Weights of a small mixture-of-experts language model, trained from scratch on English Wikipedia.
Size: width 256, 31.3M parameters.
Experts: 16 experts in each of 11 layers, 144 SwiGLU neurons an expert, 1 pick a token.
Training: a variant of Muon for the experts, 210M tokens, 5720 steps.
Below are experts of layer 8 (counted from 0) of a mixture-of-experts language model. Rows are named router (the router's row for the expert), gate (a neuron's input weights, with its number), up (a neuron's input weights, with its number) and show model dimensions 0-255. Each number is 128 + 24 x the weight over its row's rms, rounded and kept within 0 to 255. Numbers have three digits each.
After each expert's rows: a language model's description of what the expert responds to. This comes from a sample of Wikipedia text that the model never trained on.

# expert 3
router:093159124089146107126128116117116134143164076152114181109115125154150091182139093109141124127137155105118047127141112110133108106115116119145104148129126072118103134101132148119145139130100086175194178124150135114130173089135143112104147102195128128147141128152102135128083136123133126129131131141138148096152138139158124107130138112149176128112150124131118131124166130145112123179146138108104127111128106099149092136141106084163137134113138142108155105139094129134148112120109127081177127122158113145127144127142074112117141145125165138173127118079125100149136110129146128108124086168092137109131099121132099170100160125170116160133148134101149164140094150098120153112117142144157122136109157150085120138097138101100133172142152162118109084093118129130116158178146124
gate0:129099120137125122087165136124127119106166146145117152148093145109135119078106098129123113152151109103169131094120179132116083153122085125160112092141084116071107119136058140129165123142138143121124155124165171123133161167129130159151132146103133140104086154135132090134100159148112128154171151173103146110118158171174111111154082141144136123129133143086100164111104171100139117159157103135140124091097137137125134153129100131154152128118133119148096167150118155117090120140181142096108086137112128149112145194129121104127124122126131107141140195117124134113175097100151114142090106096165102171116104172123132141119120115149151115143166127125128119128113126135164124162136157108088150131129127150143148142156131125131140117120098111153112100117147132127097078120105128
up0:117157147106117131059164141139148131151129119149116122165117124128124114095104139168122134117155140134092115107080154113134156141098109109104156112148120132137151147171084113095167117170112112138116105100141174126125118122162163171121124138122124152066111113101115107148089147094134122140176102132086128147151147144135126105120119118098115161115132130140137177087084107080132116177133134156098133107146093121131157158121145128143134137101103109148140094097153131106148150155153131139133109186151129097121133130098114123135108106160141159125127122122132126092121119162121135170133114095084134181092113112150159094117171144147115137149187131138098127102115137160150123123100117118169157136142121142140106106109085115168158101145088142112112206108165135123091117115144121
What it handles: Section and line starts. Tokens at the start of lines and wiki headings, such as ==Taxonomy, ==Players, The, table-row line breaks, and the slash in https://.

# expert 15
router:161088100146105132166106125098124107110090087150123110107116180085135147129147097119131152098132105082161085142110136125164160118132117105155137152144106092136145089174129141138130165126070096218144199120129116142146123111130125142100113083138159135139114161144078141090131128124124139123130173144100119135124138116125142108116085129106147134145185091146110132149136154138093126142087176106100144119159143137097157118140143136122151094110118130139148095126079139146136103110133085135162101119118117109160133108112130135119078156128105155145103152079139113139095147125120103144136100099150170173100176140099113129149126154134120147078168106128135148149120125087142116118140100119161127158118131142104116114117126155141100142145120120092135103148130125106107125118140106
gate0:162117099108119114108135132119089114093141144181128143158097121149128161077105092145154087119146097131118137100139173094064068138123132121182101085127079106110115141138096157111130138136148155117136111162136125144137165168102126125146117154147106142104082125150129102122101156152144168144145138137104134092123116148134130156143102120128148087139136143088139156089127170110166118152172093113174127093093152133121125109116110114142121173122133132153120166146145097124096121143165131077089121138114130142093156182165137099120111111137110131169167146149147133143146098135165110134111111142167105154117098151127123136118105128150107120125147133072173105134125132119141110153149134139098126084147152155112161137151129133119103154139135131174131121157168134128110088128106155
up0:127139114149145143148128115127109127143167083164135098180111103122133126097112184154127083124091145099121083138109148113129154109130133139112147123163145135121164166151116142120149121179114107163137118090137177088101117117149153147096136111140139159111128105139111140160111143091137126136156119135102143152138151111135148108107097127107101185134126170165121163075119092111133132172129107139119114106133119122159110142118136135110108138096119106144152101148163106120137115126141113140109145154146132088098124094113089121130139092174142139099143141120125141115132098132081159130131117091075185150117130160163180100130148151168112153143147132145081131107104092122122114092106089116169142123123133117147107112137109135113189102154077120128126190102160137147081098108138135
What it handles: Commas after words. Commas fused to word endings after names and places, such as Ladies, Energy, Indonesia, plus sentence-opening In or This.

# expert 5
router:065129138130086126127149104129136122115146094132073112123158132168167166127120077163102126105133139119125091109124113118154136129158136106162111106072154118175125149139155108164120129141104153131163178140160134102140111104156103112135160163146159109163152125173131129131140125180113116162128114115092145072112140186144125138159115147104135153113176112129133135157117149142152124119097132154124139141132130142113118115112134150137123079136126142122125080138093145108125094113117133137125115128134091146110196134111093116130112157108159106166162138104143109144105132157190119111177092148159128156119077128118112118086144116167127121141186113147130141120077143144139113109120104105151131132161113140116120119091073122122156101118078148142132088133119142118146100121131114
gate1:138149076139123097140128133124118128138113086157152148122147105099146067120146099129086108140135128153092105165090111165159145135170154154069133157070133142124152112111118158076140106146081113135135150174097100165158117120090113134165153119109106137103133133124073134138140158151168182127149119100143126119147143117151137133146120131123133135141117119160118106124145127120128169142118154141119100134105081115144159149146109116114112136122113149188118130115109116142138148147159134115151116094143099116121069128176140177133129101110101125143137135103110141132093172135112127132188151160074128145103121101120123105155131131088140126106127160146149135143102128129121181097125134086128154178092174102111097176132112131110159142116131112145130126113132120156144134097147086
up1:136080111156103126155167121134098162121115144154138108099126117089146113130135106114076137097115136156109127100092118139139110128145135116156100166105125127117130058129111103109107125140125113198116117182148125139098120136097125104096142118175181138143106099148124132073134158073183158115139132124137152140113174104159127126091112158173139110149111137091111131144127142122149143120131081138139093127141159110145138150136115111129137128103170134112094135108172112121148146071082160137105158123155126141114142135106111129143166149163128117128143119091103089128131193084125105162115102128148131151134171131120185088123144132185150102163145088106155111117108128157162109145139130124121149154155144144118138096155115129144085114119107106132126093141140121126116136149124135
What it handles: Word stems after prefixes. Middle pieces of derived words, usually after un-, inc-, rel- in passive phrasing, such as unplaced, undisturbed, incautious, relied, jointly.

# expert 6
router:153131126132138106139102155137157099182158043106117141127168082124130156153118125140123091154141149118125079137133133113128132100101126095170127125136098157125122112101096151109143150110123117185145121150133103138115157083116159145116152110140113131108104150128098120137139154142133147130129149137136153137118140094146105129122120089138113159152187088157076123139111164157083143141100110134154127105167122108134125099122072119159153105130086147114148112161118109141123131124094127127172093112148099091107125139140153129116141131105090107128107112123138111104072098122123163101146098120107132156087125092160115187129163120116140114128119136098126162121128158106086118097176090126169140127126138141164167103108135156143140159154085160141085117127131158093151137154151099
gate2:113161125137103136100125110093123100122091147121108150123084119099126142117149082141135125123161092128143143115115139113164097141147152184159164112108089157181102143130122109104183140178158185148136119105142103158124158143104083144125158098141143121167131106149158150115122100124118113103128137103169087115187090125106091168160120116159137164114117144147130146143137118111112107114095099124130130121134118164112142147124121133143162125126124149127114075158134153112103115109155127136122103125137165084098176119112149096131090117159117114122140084104131173149113146120161116124114157128123148161072118164163125157182120110143118116091108132144123123144087115101151092141162094124164135112131121093123154147188117089098094113139121159119148115131129129125120102156117096
up2:134169142148109167163078103124137183156139085173123160130133139161111098126138122129136119157129099147142161138116104118126127144128117098113124128139113117141107101123111145165095081131160151143158137112178132171166131131122169113130149105111119066110116116130134117058133129116137112162123114151126115116078131096117152100129115143126118126117113152104110125118097137147119158131092140126112128138166153127098130108170123125145132144132138114109145138121132116080200099131142109117123139116092111138091129119146129124145133172111123058092172113105128135126127167149136136140130130108126171151167174108155145124127132098152092148088123181126150107111183119157117084143072119120154153119112113126100138110091124121120136171119101125159109084115185130168102120134082114
What it handles: Table row starts, function words. Pipes opening table rows after a caption line, closing parentheses and quotes, and prepositions or relatives such as to, from, which.

# expert 4
router:130098129087159106142151157143138098147088140132133100148171154135136143194107102152149112145134147135133127147099155097130153095151126095153099123130098108140135172132157132118140101102101082135120152120103172152142136125139164136091113115155140109137150111160122147129145149149096135198114163109118118149145097109131112111165147107129175084112127103167109143128106124140114141112138152140065103117148141144149161075159137132135143072178127126139135103152092125143117129163099158105090070113115101162106101151122121136121120093143109111147114144105133144120115099111123105146110116150131155117155129103105130106155080118139119082144172122147137143181107126094123104110092125093163097152090143131103111163118125119115087115147123144142130128114137191143082139150107113
gate1:143095067161126092158114157098144171142120110110149147132135127079111090118141151106115118132125127120098146174096123126144152113189158135054161138115124122079138144113092158147124162120092143137108141151126089117128113130117108111180123095108120144124152082119098118164153125167156129143147107141134149115142146114146162131170123145141139121142101119153135112098135128153158158173126134099161112150141101133108114164112104099105150128126121162144111148112127121146126119119134137147151120145172078088128065142159135124137136103133109111154108128118081176103137113113105091143165133144072127172138128130138111121126130106073141151138142159122150159085116140139109140091112113094132115103114182088098105152143101124149167168115116138147158129130145154136088150129137097
up1:150077151141093133162151120115155102130141132125148086120154087119173088139114092101123109152131136190137151127109120121163106097137133103170115142099098103157144146133107125153124117161127096124148107170129143142116161162122140134087133109181155110117117100148082111108120135085139171162151146144150120155104186120181097164065127114154139094145095122108155107117113118143143134122133098135143062132146140156162136131115133135142158130131166128134097133116124082099130124072134139124155146117159114122137130132132103135172157170143099151107141100140114088113132171074133104168130110125144108147120137155110118110095121142175160086175094091107151101123118147141160141126136124155116146120161119102140143141133120106148097159102116115112122114136142122087150123103134103
What it handles: Nouns, names, country codes. Nouns after an article, language or nationality words and three-letter country codes in sports tables, such as village, role, RUS, English.

# expert 8
router:117163145170138146139138146165126132119125103152122154161140147168115144122167160116153108131131124100139093126111110123155143086127133114128149136136141122169108140121132142142120107094121111145159177145128119143162116111118107137119084143177138143137102125142121129137123143131139087139114160117108147092153090113101127148135064165134126181060122054190136139105155115143116105136145120088120109129178157164117115108118122113139091123171157141113140062134129159150146117155118157110146151110138146132133143132165126125118096114101091153179137130143134100151128099136122117098104111120112158177125099106135099176123148149148169111151118132158126146151112163110094110178120084111124156090112149128083169145102137121125118131104087088124123094136128123089109156126092113
gate1:163136123169114073144130144107105128114107100092112119157167110098091124097117116138112102110155140118092136174086108108119171112163127126091184149097133100128132148109092141079123127084097115161105143147142112133164130132095101117158127112135095136109136126096082106154184128128139164119151160112140177144166141113132153145139127130133108139159167095144116089128137153126132125143101102127126122177148102145143137150130122090114163158127136147136127118124128142150115156120171127170144131100115111098154094136200185144158110129147129123176112133094109147077101159116094138118135104162096144134115131118120169097132120137086125117121125144159165135098103137099145124116129102125109146114097170087110134177144117124129124166139121087133137117091131140158103164122143106
up1:139098142161081110140149130144122136129132122144115109114109115106163146150120097099114148122109119164124118122113094146161117091169146108140101141109113160177124117089092092153125132167111129157156111173174127146095126133118168140118135150150177077101127050113104123107125135125170178133128165148139134123105151172140118129088116102143157084176094155096142144115109124146123119091136093143167111123122119123111122171094133109173153113108155100129109102122140094083114106075129124110132172162177142104092120173112119118113164146132088150122136141136095152124123190106134118156132116100120106132104168131098163116131134096166145124171132099100179112129107121138123133140143103112101124123171152130127132142139096142143127133141111117146158129147142103095141115126138114
What it handles: Prepositions, compass directions. Prepositions and direction words in geography and census prose, such as at an average density, south-east, during the 1930s, of all households.

# expert 7
router:148146066123092218130129100130170108155137140137109120159149148141144123110140114116130139149141183168125065097148103082157152107121148153114115108128134135160152116180137149113169147136111123179132167164170151167105161126116133128088115144122133106123133135130124098093141147129111103136108125109128097116138114100132082155124085104122155124111158148142151130121116126135128140162108137118129124090161128153109108109128079135178095131175115138108168080119145155147123107121106095137122117148149127127108159144156062174125140125142163111105137121110137133123076134169107136110112140140123114110124122136145121140147117111165135104112109123115115120121105112078135124119154148112102104167099143151114137130108106167110084117124083128096137130161097140100106140117106064
gate0:111134112114151124109136130150142125123150166194138135128107107141151159088125096149107133154126104134106096094138200118086095138107138137138120115135101105111130132137105155088179141156136155129148132154123146139115165156123156144140172163097133137119098140137146111140096165118148130129168140135123141089164129144146115099129084153116134133141122114117158153121142188064153114168147115119129093059115145152160191139145127166148148124092111127127144143134143131127106105117124119128089098142105093136089149175128107105114118108127126164158115165111124122089124143129122111135143100124159124132138081155127111132119123142147120113133152090115183125088138121102143109141122158090080130176105157147145178135122115179059121147117127124126129119140165105130110084130108136
up0:115160132121145135127141137169155109132142143148138146164143092115095117087150125148103134113090142104096133123099098126142132134127103114111147152146106117126163133187100106105159126186097118150143101105121163115119098114122108131099144118117158137099119124158122109152131146114128111132185129118124180130145151146133132130108088115118108188108103111190132158099094117126116113167141111108124127167166104110164129147099149124099127154114130092134123126145139126115177134141148091142128095176142119113129136127145085146105091120176133167141122149117115158090138116165122138136139124118119165155069141147122159087134132121185074109144158123116087116106100113176112123122107105119165125137133091110152104104116139122186165151118068161126132174111139157134103109079126120
What it handles: Titles and table cells. Table pipe separators and line breaks in stat tables, plus first words of quoted song and film titles, such as We, You've, Me.

# expert 10
router:111126100110110145174134167139077092123120097143100157122161102131150148148130113125149111151142128099113067128104139123122151118122149097127100172133124155170111159098132127162087155148093117178121130118162128138129132151133121155130120106171126075152122112143116158122128181159139140134090116142118128089119148121144123061119090167121091135136149143157120137148089139133141121148139158096158177144122081105126189116150131143126092086099091082109103134122133127156120117135120115154097133106139117121140110120140123131128100163145199121132116164083134124123085113143125157130087141158104164138129137194147119170128129119118151101134155122147151138156071120149129119108140130150151124108110166124078111102148121116123103126173106117149098133158112140091136121149149116
gate0:122132079138108116105127148115123139092165167131090157136120142139116127101110098115151079180134099118117096088107163088090091155113133105164140116159150107119138131105104169104134107092106168099118160127152158132152181138144126160137213142136133129110085158130132144122083146150147152140168145168093151104094143152121115111122103125108100115138141101127143166114129178097134107172162123147148113108105125151133158141126110128159150134111133105131132187129145115121086122149147118119106149159140099132132138179159142091162135087136131130168125150118123099142165118099156117129116099127143137135100126156150139139109145138123133126104161119124112112133123141132151096172132114109090125133129159135158184138116121141128118101143088131170116105122171134107124069121078104
up0:125186122173101128111136119142135129137147120152132121184117127142115108094109147163141131124131154105122126083117100122143141104121124107136127124153146110112184130141115123125165127197114131149156134070151166109120120121145153131103142115096135141086109086185137133138149163110123093112154158117085159151131139142139119114083108128113136163100129159138137173105084096086130104160109114160125141105095158116146151152108125095122119144110086092125111126146139102121179158142148119141136096121109110094124123129109137104121138071149151157134131136140147111106127103125124139137130124094082158162117108137148175102140160136170126143129162103128072131121119112158150110117084092158146141133145099125187098092125113142185160088150130140146089153106126148135088113106119163
What it handles: Conjunctions and list joins. The words and, but, or, although and semicolons joining items or clauses, plus some capital first letters of names after commas.

# expert 2
router:149092139089145111179126129106086100129096074169105183161160143135135114179123122167111098110126128131112098142157106111149153111157123102151156142099096125106173100146119108163112112114111096181150165113124117122172136127144103134128131079158142153114150118140097159104134157127129154171101147158107104112146144156117136111115103117137181179133170117164124114134109169125095109141132117105112136111180131097127160143159088136134123127117108143120126097133105106156129083159110116127127118127088147101093133112131107134135126145142143130122130130126145104118102128116107113120107106119117146157070112125114100137120124110157127144104141125084129114153127159090119133127175094117161158147155142124094115134125123121119109179106091145099136101106102155045147132156155088
gate2:143089122156160164089138098122091103132105122082097095140094115086158148095118105106106156106152106122155146108110124145146114152147138154141112108092097135166099075117136135108159103146132157143129145112165096157148135141091076085154160151120109099166085114169139160126171135101114117127114159101148097134164102123144099137152114117148102171159152144105147128117119119119148098101128119125132149141116104174142130134147103136116142118138121154100164080168121188092068079160149129150099139148133146088116144104113175119169108120144114114116126111127119166118101136172112090135099168150129174171115096136132108163138135122142132117108146106141166114141146117137161148106151110116145137107114149089109165139157155148109132101149116142135147105132140147108138127135136117
up2:176159174156125163124125090127110162180105072137110149146132134133087092121089150108133122141116148175117155148141093101101116127135096092145136120148120116150065102105119126140110101132114154159109148120151127153153140169088136114136165098114116139096130138122145132104118122132113144127161088125122139123076138127147143119101123154099115103109109134091082101126147131142140124115119147147102130095141148108119136125149127117103134136134119088126144142110142161086165136137153088101157080141142137148128111133162110151137143149130107098104162129085134124125066200141114111139135145086127168157157185128154130151115144126113106125106110136082202114106151164158150125116115143108150177100136121116117137138129149128089124151080142140125140075110154094159099135122121121
What it handles: Line ends, heading marks. Line breaks, sentence-final periods fused to word endings, and == or === closing section headings, such as ocean., ==History==.

# expert 12
router:172127119091127134186089127130116100166111083138103148101144119135108170202135099133149127151154157151139095130115170112117142108160128063157122150110133111146154117161119113123124116139047133201132146109122151134141122121144115136087143103150123096111099114121089135128139097103133155151135178157131097110155129115154086127151123120114140137151129117134092125123120142138082127151112134105129111142161117144125147118162099103124112097109121171117126099152103100140113080140115083112135105118117109086093141094120089092110114124141123148108147112127127113118093078151147159138093115091085149175108118105110133152152123135143139114130142127082125144133082154090127118075146112117148164121134143103124142123123118139127114115135103109102131101145128171095097156136109079
gate2:085106095171130107103121135101117098105125113128092137102091121113148122084145096129142162124140122136159126156129143130164118145137128194106112108142092144171125123135135128124143129153124174127118117130174137125101129133108093091131149131104164112153095103118156178146132124142099142110106100115124123136173094123104132163160142175112136137111126150113110130161125135110127094112108111117139142127126126177093146123155088090139162070124122143117140107183155144131073103145156145123117114135135176093091166118131166112126125118170105148103149101160094154139115093149145102093068171132162145138087122146138137160168128135141145113141154111178190106142144113105167094134172124137137121141133124092079138113120105098092137119132117152150161133144135147127115095139101125
up2:176179133163138179176096086114139188144124106156102134121133150135113102118138132141126141148082144146104140162140111129141108160146083058122097123141099136118152084117138133128088108119127167136135117111148138139154135190089147112097167139130158090116124154144178122083123094119116135130121122122112122144091113152100142085097116176094152095125088106100097123139112152090156115142138158115086145148172149118147129132163117127140130136098118120114112168126132111121146156124141103095119110094122090109116148136168088148108158138126112122111168105058101134124124152167136092169103104133133153168126153107138135153120142111134116167122094129145164139070135122140157094127124122127146155139122130147145110125108120119126125168122106158160123115142160101151123107126120110
What it handles: Table and list separators. Pipes between table cells, list dashes, equals signs and field-label colons in infobox-style lists, such as Born:, Director:, Location:.

# expert 9
router:145100086128171124153079108110069085183082067139147122158136113113144151132141133133129134107127139128127077136097151133092150106142127113162141144147094098141144132094121155102147113089086116191142161143151118137119163147140138163119146093185135138116100136189090126110130119120146144140112139152114144115166124168141123102152100109099180152116126156149141162112092151121142107147113125158157152112135167144091164133143063124114115112136135157129129125141083140159130120121110101136142143107096137124085125102071123098120105150140123101117118109131112149177126144137142118152147103088134162138133141157109095100138152140152115128111112141151133134135110146077108099079137107133159118169115152154116094113142121132107110164114127115106110126148106136136096113099152102
gate1:149153121152135115139149159111121132135108121128145137123133136111071083116126135136129077101133127136096129153101119141139165087179157163134179169139144150108127123114086129110099147118063102224100144149131113097143135122135103095203120095138108124100129126118086119143130186138127181103142167138158128114140141114161124141158101123132125146104144135145120132097112111142168157169125108116153127171143107154140125141122104113102123187146141123140119127131133086137126148128152139150118135107109095121119091138121132095161121116127090116134145128084092131136137133109095110160161151141130145122100117135115146119149114135072134123107106151167127125097119134132142147095114103076130175109101161102107111170126126138133164162117118124145120154114114111176092138083116092
up1:198111134134104136166146116129084112138141120147126087096128108075139096137126079129134130097155113144113109089111131132172106102168143134152109147115120119145124098105143093157107157140074100219143139171150144131119148140142147129102127110149153096106110071131098142108113166099162159108134148122162114135088162120144113146119110141166118112150107174083110137081096135110128168131131086142127120136108174112154135145114141140121106117161162097115086136136141090109122112098114126106154157118141129095133147125096082091150166170159095138157171130102099098124122161094150124162117105129161163136144144136108118123119132139148136130148121115120128103108113150136183121143138108123113186132150137121145153121142112121145097107132121093146127123133103153145093135147137125
What it handles: Verbs after subjects. Main verbs and auxiliaries right after the sentence subject in narrative prose, such as was, has, had, wrote, awarded, took.

# expert 1
router:088125114084155186147107102146133107148148139120119157139156169154147114117130113171093105106149118161144104113117157132132118104135141142161134162101098146093147085134135121157106182163090089132170155083121146104104130133127147125131121117191111125130143093127118089152133117152158130158121124130116145148111164141107086100158126117116130185095150120137148109150137144117111116116136145137139109159139121103175092117141108141164071133130135131144099155094090173152152107091107081118139119156152099081159162113131156124183090150115127141121141082131097152124127137155134102113155079113118160162131115112143102145145141150094157132114154124155111110143110081111118150105152084104139161098108123152105132108148124158156101117131114113157129108139131157094145124119130089
gate1:136105093137144117137129156130089131142122138107111140150158112122106122108135146125134119128167132130099114172104134147156201114139114162084155159125150113093158120127085119096134116114080100179121125176119087131168077126149116124182120092130111124133128109123102112177163121176154133099144169102125167120136113132159124118137150134132135154110136106146119129129139098121156130136084131139129119178123097123143116103126127092114137150136114136162098132120110112116130131133133133107117118101119110113123073129168149151120123124106143130185096151117112172080099160125127112149162097153078137113115111147114133103152110084084143101111138176115144155132092137126148143128117154102134164124092185116087114156144130152165161122070113146147160111145141133145075175130116102
up1:149097119164073139147153128131103147128084134161115107083099120109156124151093107113120131095107136175098152079114126133137131115177161125134097154124123160149118130111146112134096150137141098145120140162148096152094134151097110143115150114145154098188139098157116113083132133090167151155099141146196130131104156147150125106119119119158145160165099164107094107122096119159108137104152100152143108123104136117121127138120145102143117105158181143121077127140141092091132103063138114116117147142138152120121146148131089128124117171142113129158127133107130097083102198099123113146148106114140100123139165129109137138119148178182160132153116125132153100149151115155163105113130102116092140148149161138170103132121133155120107126131122081110145141129157109096129106117146131
What it handles: Mid-word consonant pieces. Short consonant fragments inside or starting words and names, such as hand-m-ade, Gold-bl-um, right-h-and, Br, Rh, plus first/last/previous.

# expert 13
router:102083107103122157126078124103143135113094113166105134138126132097102128135100094131153104149147148138083109145158111129111127080143155133142140169117142096127136179150124166154153103131119147109120115120131088138139133082148151118106128083120169121125118113181104155095114136137142102115101104125129140098138112152146123130148126155074134108099163081122105121165098202136173157131107118164113117150128140164171115109082076102122109111091100147159113077153093155132113088146124111153139103166112107087129126174137166125117160111125116160108127130117158144158163126161146120107141137156142151153108136155137121140133105132150152138132150151154125178138117179109152129147124083128100103117130106141097128153138124131156129149175140097143084130153116154099146146131124107
gate1:183121071134116113107100151136094143097096127128116163124129116122086116132117140121129127095107120119096134148131121152123139126146144147100178150095130124092145100123060127152144138095135130158116159148114103166136079131088126099175126126127106108130142098144102145147164152183165133131141158128128140146140148143157156144124100116113155129145137112162112102108145119138134150138127112119151115130125104138153114155144105098112153129100139156141103142116135114130102154139116176113130093123141075115121105140178131145129164123134123122134154165106121109106126118142105146138167121145120086145111118138145157084158105088057154117075155160171146136131113167100130136101110153077124134151091196103074094188138125144136125153127096137157140085112133139171125129118142095
up1:159091143147109135161149123105124146138133148149136044132136142095176094117130129094126125099096132162126120102096113122158118099160106097145100135095142098139141128073110113147111147154106121171121138163150122148115139150150150119066105112147177106133155107137132132112120114085152164150115150117171161136096146105131103125100122128153147123164112156059146150100121105137127137118121114155128112130151123124140159159091130111151155118092178123092109106126151129108129099103124120151130119120136115094120142165130096091129126167163124141150173099135080111091114179085131097151144119140156132148135152152131148076116143118174109122192120099121131115129148153138167123121135092128129128150186154119162154129129111151167130110097096104126142108151119090112140114127135135
What it handles: Institutions and foreign pieces. University, Science and Arts in institution names, and pieces of foreign or unusual words, such as del-ux-e, Vil-nius, and tennis scores.

# expert 11
router:110138123110128136148128146089139080121136119144105128124147120113120142134142124131146110113125188092129133152151121125071179130158140079134149141123126119082124150151098159165135110107071114159156165131132129146122107116141143115107126099130117121105108124129136135081122160135118147173087136145126180094135170104144080152124178138164150130178118129148130102110170096138120116145105173152157140101137134117108167128139112080110142109139128132111130097092082139151106084180120146146130098104118088109144093107124125125115135101115160149165136097102159113104093122133093151129131121116127106180109127143105104174164123145124128163136113150092117117127122157092131119131177098084130127106126140171090162156123103128120067165119107104118157112142118163084134129138104119
gate3:161143149118151112136075133096134125101108123152135125144107179142120107138163147129143143156085119113104129149142193170121149160124112121114112141207143130113112141081135139106125122135125121113172114136128132130087120119166130121136112139168118118093120113099091107122125128122174119131122149126123099142129108130103165124138169131083139164103153120145118135138150128147124118113199107138139167109126180104089061120123126099184145112107090118118133120104139127103086146095142142116132155129159118136121124104123095091150102175108103117146129132141133150117119107160122112123152155078137151154106116127116117122142145123120155161062170149125127117137125145133129155136153102154160134067102144128098161130091101101149103124123107107106144119102185157129157102158067124
up3:103127126147177126119126165139102168163129118173083140153112168128119100127172155124138134141149110135134132123120136141122148138147138168150141125130117171144129143122090115052125147087148098053138117195125161123115158137114131141120105143133107124131126145156122169102159127086123152114146118132131093135133133140179146136148128151156142130126134083133143102130106138164152075099126139116116147125131136111105109138097126119138102082107079125149131088147183110140148167138090096136128144111170112100128175082148106132156128088129134129097125112096093141110121085123128141146094121122107089168165117141107143136173129117153117154106151095134142103157097134102168146175128123145095084149131118087098145131132149117106128154148120111138134104151109118091144168085136109
What it handles: Determiners and first names. Articles and possessives starting noun phrases after verbs or prepositions, such as has a daughter, a son, plus first names like John, William.

# expert 0
router:095105143125115151137106125147134096128108081117144154124140108149137142164182086124106147097156131155150115111102113099095171082143138138119117139119119142069124153093118148153108139129116111144123166154123122111187114113163151170138134114127169134159097156112138134124125130089114105153112132134125171088082108171137071113123108142118163129087149124129159166154062176125112127146179143112122151127154141132115136119190152123149114095159183135147163120131135119132086088180126108145157095119125137124126131116125137112101100103145134109114147171116142098102146144125082125104167094158131122128129124123126113180082168146137150107114121128106130156133133143108109119112117136135136127136127118173128115101076106159151145113154107125126140111125162147129111149088096087
gate3:133161108113149147117101125136162128141097124137171093144105163170113106116163171126180172157090112136090109135126130135125122150096078110117140171128134117129119156099145129124151131113148148118162124098112198107150121108142114150127091132128108098121126115123111072120148131153170131131141133169168115114125111092139142128123131121135149153122149061150165142142147100147080137132188095127134163119099149089087081134096084105158113130136105142119113122095128117155096125107152122093115132126113118146148120135128146107124137163113094111136122186149172171113112128116125119118137135094156158125131112123137131145141155109134163166085141120114118120089147162134125153139149074120137147087101151148082161166088071131098129136120143118122141141101157168136130119146114162
up3:099141127159147130131142163107100148158142124128119123141111133133107087106172129115109129127154133114119115126128136121125140146154124163154153127137109127160119154150116124077154116132127093119109128219085170116107136142109089202122130134152140153096143124157139152086157100103097141133109118162125119124126130152185196107149125187163155132134114088139148152101144144127134178109117137126127147129148114157084150172088112153139124106101150070139142137154183136125123163130099113143105151125130133074104131119127100143127117108117150110132139146079121131087129123148119161122121123104124081162159114130096116145095138149154091088090090111151123154137088144110139148151116088158106148095128126120112124115086120107140131131158127143149084095107108088114128120119121116
What it handles: Tables, records, sports stats. Header and cell words and numbers in sports, election and chart tables, such as Result, Singles, record, season, plus "one of".

# expert 14
router:109116112090074167148131180101090094108122106122111116179165172097134121143121107116132088124139174088112117094141116113162191097115123100141103190080141119127130130110144118116149149116138142131146160128141057137159137125129128120145127163127108130124141112125114121155135141141126099090117117155113084112163143113129091135160097096100150144149135109166086130167102138166136127138120132153151138130135102170159184182123112146133134100140147147078096142142120124147155110164153141101163109088130120106112125138132115132109110121127135139149123157123104118115151171139145161103127112143113147138096101118091104157148155134101130105149113125132081149098136140093112154098150122106132140121129136183121102178083130147162075126143139154121138122122149139130143148097155096
gate1:120115092116145128131139161130150118131097121103131140125151130110068083107129135102094115163114139116096131159068128137126149114143132172105159134099147144120179148150124121104124157136119133141121148156115122184145113152065079122158143106133085139067085095140079147136150131138163154071135142150120134128147136128166144153145091101147125145124116082122099139106133157122129138159119105126151145149118093151139107121114104085118125164096141162142118134145158143134140115147136144141164131122124141114099078109142161157126140136093120107138109153133121154105124147128118101117168131166100120137132142143115122125139168112074122107104127157143153110119136157085100175120158142105115110144069189118117083186134093160154129148098115128132160135138183144149107131154142130
up1:152086099161099133149176146162106113128128145148086097086128124101142150133100117111117137063132115178100122125119110135136126095162124098147108149089117128112129105080127148150112120129132102162126133195155118133133139134133100135092108103159175115145139101150094113128113119112153143129113125122124124127075172121143118155088124109164133119176118155130120118141088122145126180109109099128145136162113155141154113150116156098170159147109172117120113128137173111073128105059135116104106155096159113148101143147135087117138153153143114146138142111098098133119127216137166142164114109122143116137114152149117124073121154128157150112161130097147137112168099160121174122160143114130119162108157105138132132115137106149143151107114123125132145122132118117096131126109105086
What it handles: Mid-word letter pieces. Short word pieces inside words, mostly vowel-initial, in rare words and foreign names, such as Am-end-ment, v-ig-orous, Neg-a-unee.